config = dict(
    n_experts=48,
    experts_per_token=6,
    activation='swiglu',
    router_score='softmax',
    normalize_top_k=False,
    routed_scale=2.83,
    balance_loss=0.0194,
    balance_bias=False,
    router_z_loss=0.0001,
    init_std_router=0.00967,
    lr=0.00275,
    steps=8539,
)
Below are experts of layer 8 (counted from 0) of a mixture-of-experts language model. Rows are named router (the router's row for the expert), gate (a neuron's input weights, with its number), up (a neuron's input weights, with its number), down (a neuron's output weights, with its number) and show model dimensions 288-383. Each number is 128 + 32 x the weight over its row's rms, rounded and kept within 0 to 255. Numbers have three digits each.
Before each expert's rows: "mostly gets" lists some tokens that are sent to it at least half of the time; "comes before" lists some tokens at least twice as common just after its tokens as in all text. This comes from a sample of Wikipedia text that the model never trained on. Tokens count by the router's weight.

# expert 9
mostly gets: " but", " and", " or", " &", " However", " than"
comes before: " the", " a", " that", " \"", " it", " his"
router:102179130156178125118150099161087087136121133138078117098146112123133145107101143160152101172114179113118144090163148136167134123139092114118073123090166151135165148102094159141117137174133117170063185088139090164105152103155067113135122123165121153100111181160181084102078148107124104124
gate0:107124128089155104082123178114099136151112133079133133149130051163129146139127129089125133140158163070106065209110108077101160115137135085160115121102185148084117138151105080110105102152095135159123159049120181135139098107137103139140135089147121153163133132145121098116111138177178135130
up0:124108110093185097107136136118153165076168150138110135149094078129106165120101152166133131092150120149143117121109141119143110170092109131120112103072147099129102070070160156109139101159141130163107199126120152117090123091177137125104077118111205135098167145123181141119187158112073120093
down0:110111091116201100125109149166085154195107100129118163158112185098166118092133165122145123136135090177155153092182134095090138161123102154088144118100065104029124135106147126128147093123128138166183116148131104115104157148118235100128087146123152141147134089125173130144176118136100064145
gate1:144188153091074151112153183109117188117108128139153139105148120138119123166125145113176105144123137102091131090135105119103169148171216157139128158096123166142176088065084140182146113159109070120090119121156100143105071074111134117183197120114076176132145102124086122074096148145161138147
up1:130114103180064123128132165103170153124096063134140142079099099142137147131131098105139162063086101173142139149119086087163165099101088115127107125160119091165121134083131166073132135138124152087094091131103162091075054116127161101161109123220184184127161163087185095152130145103164151100
down1:172158154117141096138148095135123157157193053130095135116198142139104210163157076140155167068127102116143138027110102128078137184196146154161140103186125051110141122135109101090133107118113184149122083175105070115128102066140089076118125080093108141143127138102172120163124110148125095176
gate2:162117133125122135209169113129170045161121125138074113129151151195140147179163162178149124100179113108097090109116106121091110144141053095156143255114084143143148173141107100147138117139134099147098176121101124168137158123142106115110101070201128119115088190156108116083092131133150132099
up2:131135099146178132160151072133076107139095148133093091140081138136120122100127148146097136101220109115129131114146106140103159122194170173174183064105140157066171103141126094154131068125132162073167151172161146146109115138153124105106156091196101102125118049108134168174146197074119077136
down2:157145129124156122142100110145154129153111163149109143117137115164157089132144102135113158105174142109148140100116143063108212179131153142134174180109169124111097143184096121131124152144069215124135127080129178085129143127073194119093149162135148155096132140143091161117122126134110123225
gate3:146123196163158124155136137172128106080157060110129077120138109134126098193144119119155180110131133113115080162164130085105147113107126175082121129101155103111092127145096126079127106137115140096108136148090140101122117105132157130112091146094140111151082163103080093114119170044170064080
up3:116087128126138120156148107195074092055051086148132049100101135123132096115209093155089104090094127135113101136084171103095134194100187139145112144086104095140106161121095183064076099113109110080152164144112132087164146105147129097117149134127162116128136151083110168114100131087162115135
down3:124108113154085198096118135142122101141109190153107187132063147192146141096138080044078113116124089154135113141123143091115167090113154114083093131167118169143178138144172141182152151098146113087097178108151166146108078185167123081158152097106139135101106136115075204081128105190144077084
gate4:118142128107089119112151181141160146095131184079142115136147101137143168084105138161167067161140141154128145114116168127136138104164140170137099146153150163181152138139102185129148149160142114167125143096171106109113136101092151105108090121115145136064124157076191118156113174085124198126
up4:135091176155098153144140136170131134126138093150170111105080103101128112117147125068161142155091204155081158110118094151150120137087093108127147111134110173103167148114160111111112077080130220088159198148112150149102121135158119092093142113092131143120125109124116150072137139137121163124
down4:157120137189127149153179133163158167117124100082106126103147072154187080133123142165081180094078088116119145151098096118184120084145063180157108146071109170079087081130148096107149178135134115108085140134046201178132155158225120115125150159153135132150116103077154068177104131085134163097
gate5:122117079192122096112095113079143113117115108174108134124133137138083117162128174136159114141190050153127152079125148082076156127133040194167125125133166100131154129149118103133135139112161119159136159093152092187107108102066146090112139210159149149137179182114105121096144146145047124113
up5:043151221163104070084100161114114139150143115168152121127159085111117105215088125172117102111120144094159199059110156127170186067138128079147138151154152128094062141086102130135164152117150172149110121104158102156085177088084180126149073109170154153111066138208091137103159178107091171117
down5:163089170180083161143119101160102181146095126171100136089153152153160112151148103103118123105145121130159181098123143184142108140163151105110112129131128069099099128132114133137128163120059130142107175158130103177122107103070144081122109127089116144126121138165093040197127101117048142176
gate6:134134177133127090177124135110184084120121118144174134178121116150127109131176108157155113123134105111160136163112249092127097102121109090110121073127161126099123108086152133160098167136069066124114139148140134153087152144181087153108158177156149148101120129133139090103157139144111119111
up6:169118115126096129119124172139137144148110059129107155126168136180101140129162175147170158117156139128095188141107116118104147130133139118150151130136114067116167089052061077060181099143132171129123109096132150118144163156134169134120135076127148097149091116143139114197101098063081111156
down6:153185137174074172158082152150205140080133194199167102169099125122122174113117149160094134124159089085082070117083145154057133157079132111130157116150143123111097175029069178094148120086120109144112113106127141145060164136162089116093223111127138138174129126129125110141169103176159142147

# expert 33
mostly gets: " against", " his", " died", " won", " joined", " signed"
comes before: " the", " a", " his", " to", " in", " her"
router:064120146143136127149176087176091114123144147119110188095142104117172153071102180119121107154104193185121146132128182167156138145111134115148075162058151160157135119144128136141075099187106139124166159144149109157135145095122101156127143120161108154108149184140180111135104096091109184140
gate0:062197068186081174106128139135141139124179178151143096183165131110156158122162119147112098141133123151144114150090157144131084139104140116156158150112170126140140163144141161072147052173120157106157121100186080084104135111163103134084169108184106035183082141079118113163159138079172136102
up0:143106082038122126152108160129118137065144075114130164135164162117098101189071126165097162106093137161091159157147114133112122126078141126064149076092103141129139131092149154117092142154122198186137131148091064134105095112131154075139108141164073087192125091121121125146101144136050101137
down0:124112101116119137136095034111086151147141095144133111135139179183137135121099085078162110097178158156137110205153116128165151113136131146090149155188154122143130120108121131125134119187147128159150083087126110107122043213147160128189150189115070091128121163126104143075147116123164097157
gate1:176148105139135080154166041158143128132130114115060160080120096124111127098114142180213066167188114142171115159131187083126101122097104115150090108134118121116141115039172085154160161091128117109082124121110144075107055116109105114129185108092155093137183176124127111149094148062177129128
up1:105120098135105110125140174176090082143129100150102159126125130157142106133136135124177087115105074138113083124157182099145163149102146107183124104088122071092176101151119159134117173109134141077126144166124073183090151143153137147172157160096133161116114127113139118110162135173122194197
down1:165114143090159073138174122088095156126172140153123138167154159139115129135112165121122076136114151127095074183117107148122125098129158098093095101134149106145115077056171076102086100118093131134086141128115147144125081146132177151155166166141168068151117131116134157138057085100135093140
gate2:102160137170104097124117124131143110095095063137096105135193109103133064092127116116120149153113098078109084128111116079089131129148109121062128194100132117124177172160105159148133166145158125129120156119157100116117106124121148118109109125081115140149111141109159070097134103102151117146
up2:068136067120063133144122101104100086141091127154089177082077069158170105106125078135115150062117095137166155103137155140167185111170173151095120141154184141108110150059117123087135186091112124114090119131140131080093128070086094147164104104139114111171142173137162107127117142109123112179
down2:098121122118202094166143132124136091179124147133191106064116117151132160095126100113160085090146119074103175095131114110111148133154122173162134078220174096136112151131123139157149088135117158114084116126119155089161129092109158050092128165096111169172133078150130138120134150133091137166
gate3:131131140145125106139106107134077157157137084082122105130146144112132120052101169181128115129148137161136154157138110089118204186164101110106107131085131089103120151140122105105100177066138131079146125163118173163149109092129192146147179164140082102168115129142107170161097127170140197128
up3:186119147143053149149098110178082156132089103119106123091067093187133153134116141113129141102011119090155124136100118136128113122062142130169126079128162127183087163202142105126131106137152143103128161085126059153178209145161169121088110124124143112083095052105148052130159167173121120132
down3:143134108109134132131096108102155138169119129053105126105086147122117100145156112193108175076094108182144144163080097101166135144104149153148132130109115122083142122137132083126082120113124147169150152124109135145104124160118210152144118116102143122110165125129136114148170117104091089122
gate4:105110114141161105174126182176122165099125134118135130155087167191117151078092163176183105123142173150087136101118164095110105125129089085106178108130113077137036094085147088096121137176123086157144136093177128116114107184126106075155091142133084145093117071178178066166129141089103134161
up4:105105116148154170121163120101130140142113066114134118099132209114137076094158139131149118078147117108151122145022118130082146112161108152058114146106166187109131080126139145114105154135156142136067122088128170131255093076102147160164173139174099095137090133179145087139117102136152176126
down4:095120128141157105165168129175078116174127088089150084083145148144079069109129056142102151129166164158137127182121092155170083117135128082080100114088104115140106149218128111080086165095143108104155131112161091103135083118098126129165146079119136084139110155133094149148124126145131122146
gate5:095129078145136144142149086140086115147150098150165158086150093164116157094157113139205123108188154167182145160139141166107056116091122135094148135070151174151103100094134115140049168146167101135134089205123162174141133154175077109099116105111148235090135140121106158184100118149142151167
up5:122150096047160124192121123079126147177187140178093106189197137093123125124136100119156123170110093144144094143137097188140174137127113155147132167080080160089171110118210137143089085106117149170117086123118131145125087107142166156139159162122163156158143117127113095149133160127155132072
down5:128124139131075110172124153158155114077139181137130101115132139107158196129131122045171158129137087154195157131122161088214148145102100096155142092086190144136154201096133163146126177129094117093119139124129140146131142074147128134099102172156077166089142135121183133132120124080146108150
gate6:180173149090110110097139172149118114135128135110090130170117138076132130117166121096134104140125119120098155078114136091126097132118129104099091097180193157143108065091173108158125089153094172146096179113150119141200093118139165083150080097182132102145162111070137169135162063154035163106
up6:133130178107145146121110129150077090146157146091109157138141199122088114132124104102156099145153126093063083081141116154077107129140139123116063033177124121133125073078136132160122104141118115143147146113169038160173115172061086121171133158145104176157162067081097188144135126136117085151
down6:171048135128120136116144118112103097105128107104068136121160155176135156137083096134105035113133157136123135126148120081102136144143166146115093129145206153114118089136127105136173110109097145136167149167098065119177176139110133134095135139102115168122120114115183120154186118089184187145

# expert 39
mostly gets: " during", " between", " many", " several", " following", " after"
comes before: " the", " a", " his", " its", " their", " this"
router:117181122147149115133178048108083116114139146093077125102136092132141173092115129163144140125101153152097148139161128156168129105134104089117060104073136175146175109128089092159131155177116189118151168144159097143103134092102095182148140174175107165111097147168177114129080142095137116126
gate0:115108098158137111069122086140122155072123178105059134127158136115089129121152138132117116105118079116146153161121099125118135122102108080126106149174048068142069132133164104127141103146130159097181101119144077133102065097060145136111154163170142136164144187060149148198134100145151133140
up0:119211096153123160098122113156096089177073137119127023165079124205165082105152072165150070091112143103141113186140077120213121143123091123106143114132085133102093102121173132164126120115036086094102132150111108197150102107103135185080133148136137174159132132141148087188127083133110160114
down0:143171075142091163090086148153056158106107146155082072122133088169138127216128126127117117103114079166108133142142116189133098144151129172213122111161045177129179164092131121118151136077087117125092106133090080138129083070126162142101096118106125118172127117137073084167161106091098106103
gate1:088159106138067128120122188110084102184132155096075108140134110147151152156118095112155131062165115065129125126128148052105109131123113163113036122158103117105115150126163142201169137148100143058121169128178060129164114102138150122097088101127109203133096117149119113135151112112178155114
up1:133107136166097146145094125157175166134185139175122102093164088148127108124167096103104168040116089111083151107097074125153098098112158196184165072122135110170177168100104106155117152133120076168140127094113147156165184136122123145089113111183162068151116141097125136207131145111176176076
down1:156126121137153187170087154155105131132103164085126095151110084090130175082178135179122136117131154130130148172087079161125136157144144074093182096123121113203084124103132159121071138117132117129051137150066173180168157098164137152159132090081191129125120149124078146115109046108078143127
gate2:158133074111186086179101158128106126134067130160146188147113107055135135087120178150131104133125133132091155132061169134092163088152128178122131139100134201171108084135192129112135100139142092101094083116097149158097106057085151155110155139101132074188151140112124174144144157111165174140
up2:143135139109134148128112132108152104137178124138106125144101092151174124111121119172117161132160118063134143158147121144115112153092132171133116126125071110052098117091178173089143127139156085135129112147107105085096148119110091151128124100114088118116134089137167111092151138109146175144
down2:104137111129142095154166117097138162114162091115170120129149107122127128147168075114102167113072127110183087128170050132142144135129167153162119117116124107141137186092184106096171138176118133135101095097139104160181056123143193171108124112145174192069150137101157135099131117124113145129
gate3:124131131111135134152136146086125141051074179110133085158115075115116077164146087213182122151184108096134136151116104134132106215137146102111157146134210133104089161110170121152121156120101147103062062121123181145131095121085116152098067169113059143126106098110091048140111097153112119146
up3:145092121151129187081092159145111135097138083136134110139109144148117132161121179100115100139212062148095136129176095089159030134077107123112113121107078130142061146106131128192136134095065155048116172137082114061165142164079117141156116104137109167171114164124106052138170151120101098145
down3:094194139147149133170145104102100190121137129176111117136075095108111124149174127143169130081141118198138084110139140148135150166169123190150193075157137095149089045066104152143158137077056232117181116123193172114119097133158110155160112136167167168117111162163133122142140135127150125103
gate4:173102123120131145124112059118165119144139181079082161152212101163158150109130179133200099147125110173033114143140112101139176095068162143132050167104100106177138086114107120110159113124156131147143135199089151045129127143102159156084164172196097063139107063074125167149149105097125112158
up4:140138099096145139122082130128140117145068097078063085139133108082144095090115161099115117157119111153137090133167140109190123114132126136175180134131109124176090109157129135125102108169094093057137216127145093079115126126107133169127097142179133147108155181124194180103126083144136100099
down4:107101168114113126121081157113181150154134112122140105156195175142208145120160101090145138101095085159097129107104117128106177110130141132114102148076184055100138198158106144119126121142110107097126078091117129128081099106095118090112101129168130181119083141174102140145094153101187095176
gate5:104112119104134119137101146096114097156105098116122153108167152107219126157079070104137157126145134131147094101103131133088085094155063139128162093140073142134149077126153076194123038147120134155117151129161116112190104093146135123159130147146137169134136121113151110126144096130122127156
up5:138104087152158169115147103143128114173179114128146135106159097116095165105190155100128102179129140165096100076130106120194154076169079173134181099135143095129179095182127095109122099127161130099157131142100133123060188152111160105119088172115132198127142105113114163103136164171098057076
down5:131136116116104173158131151124174138132116157088177139158155132133118106119106143170093142124139121149109137168133092158110094131167133197136094169138161188119163122119133066106145078126108127151117121115110101098126151126123069158140148111130143134084146127139121137082167096145129141104
gate6:089119166117132104129122094055174096125094103195111106142125149104136110140092134161134149071091118087128142071095139132121099133134104142191115166162217132095142165110135148149246123093092141200147090102164155115187149153155118190127152138097151116127100154115151103168126131154140176145
up6:100097161121162112117121137110134117099062135187158122130142088121129128195129113132085118057097093147117131119162122179151144107143118159148115137094114200121115148176080164113133120115154109127077143131080110119155155132130160151132131160109119098144140166106140148095105136117103129115
down6:115130154107132063105134149101085140118084145140155107115145082099146143133201090126146140074139112110092157090100130123087121130177119116145140130109130156190120120149109143143163113124153115147132113192183106113119177108139167135108153118116090126149134126115124104167133116072094117150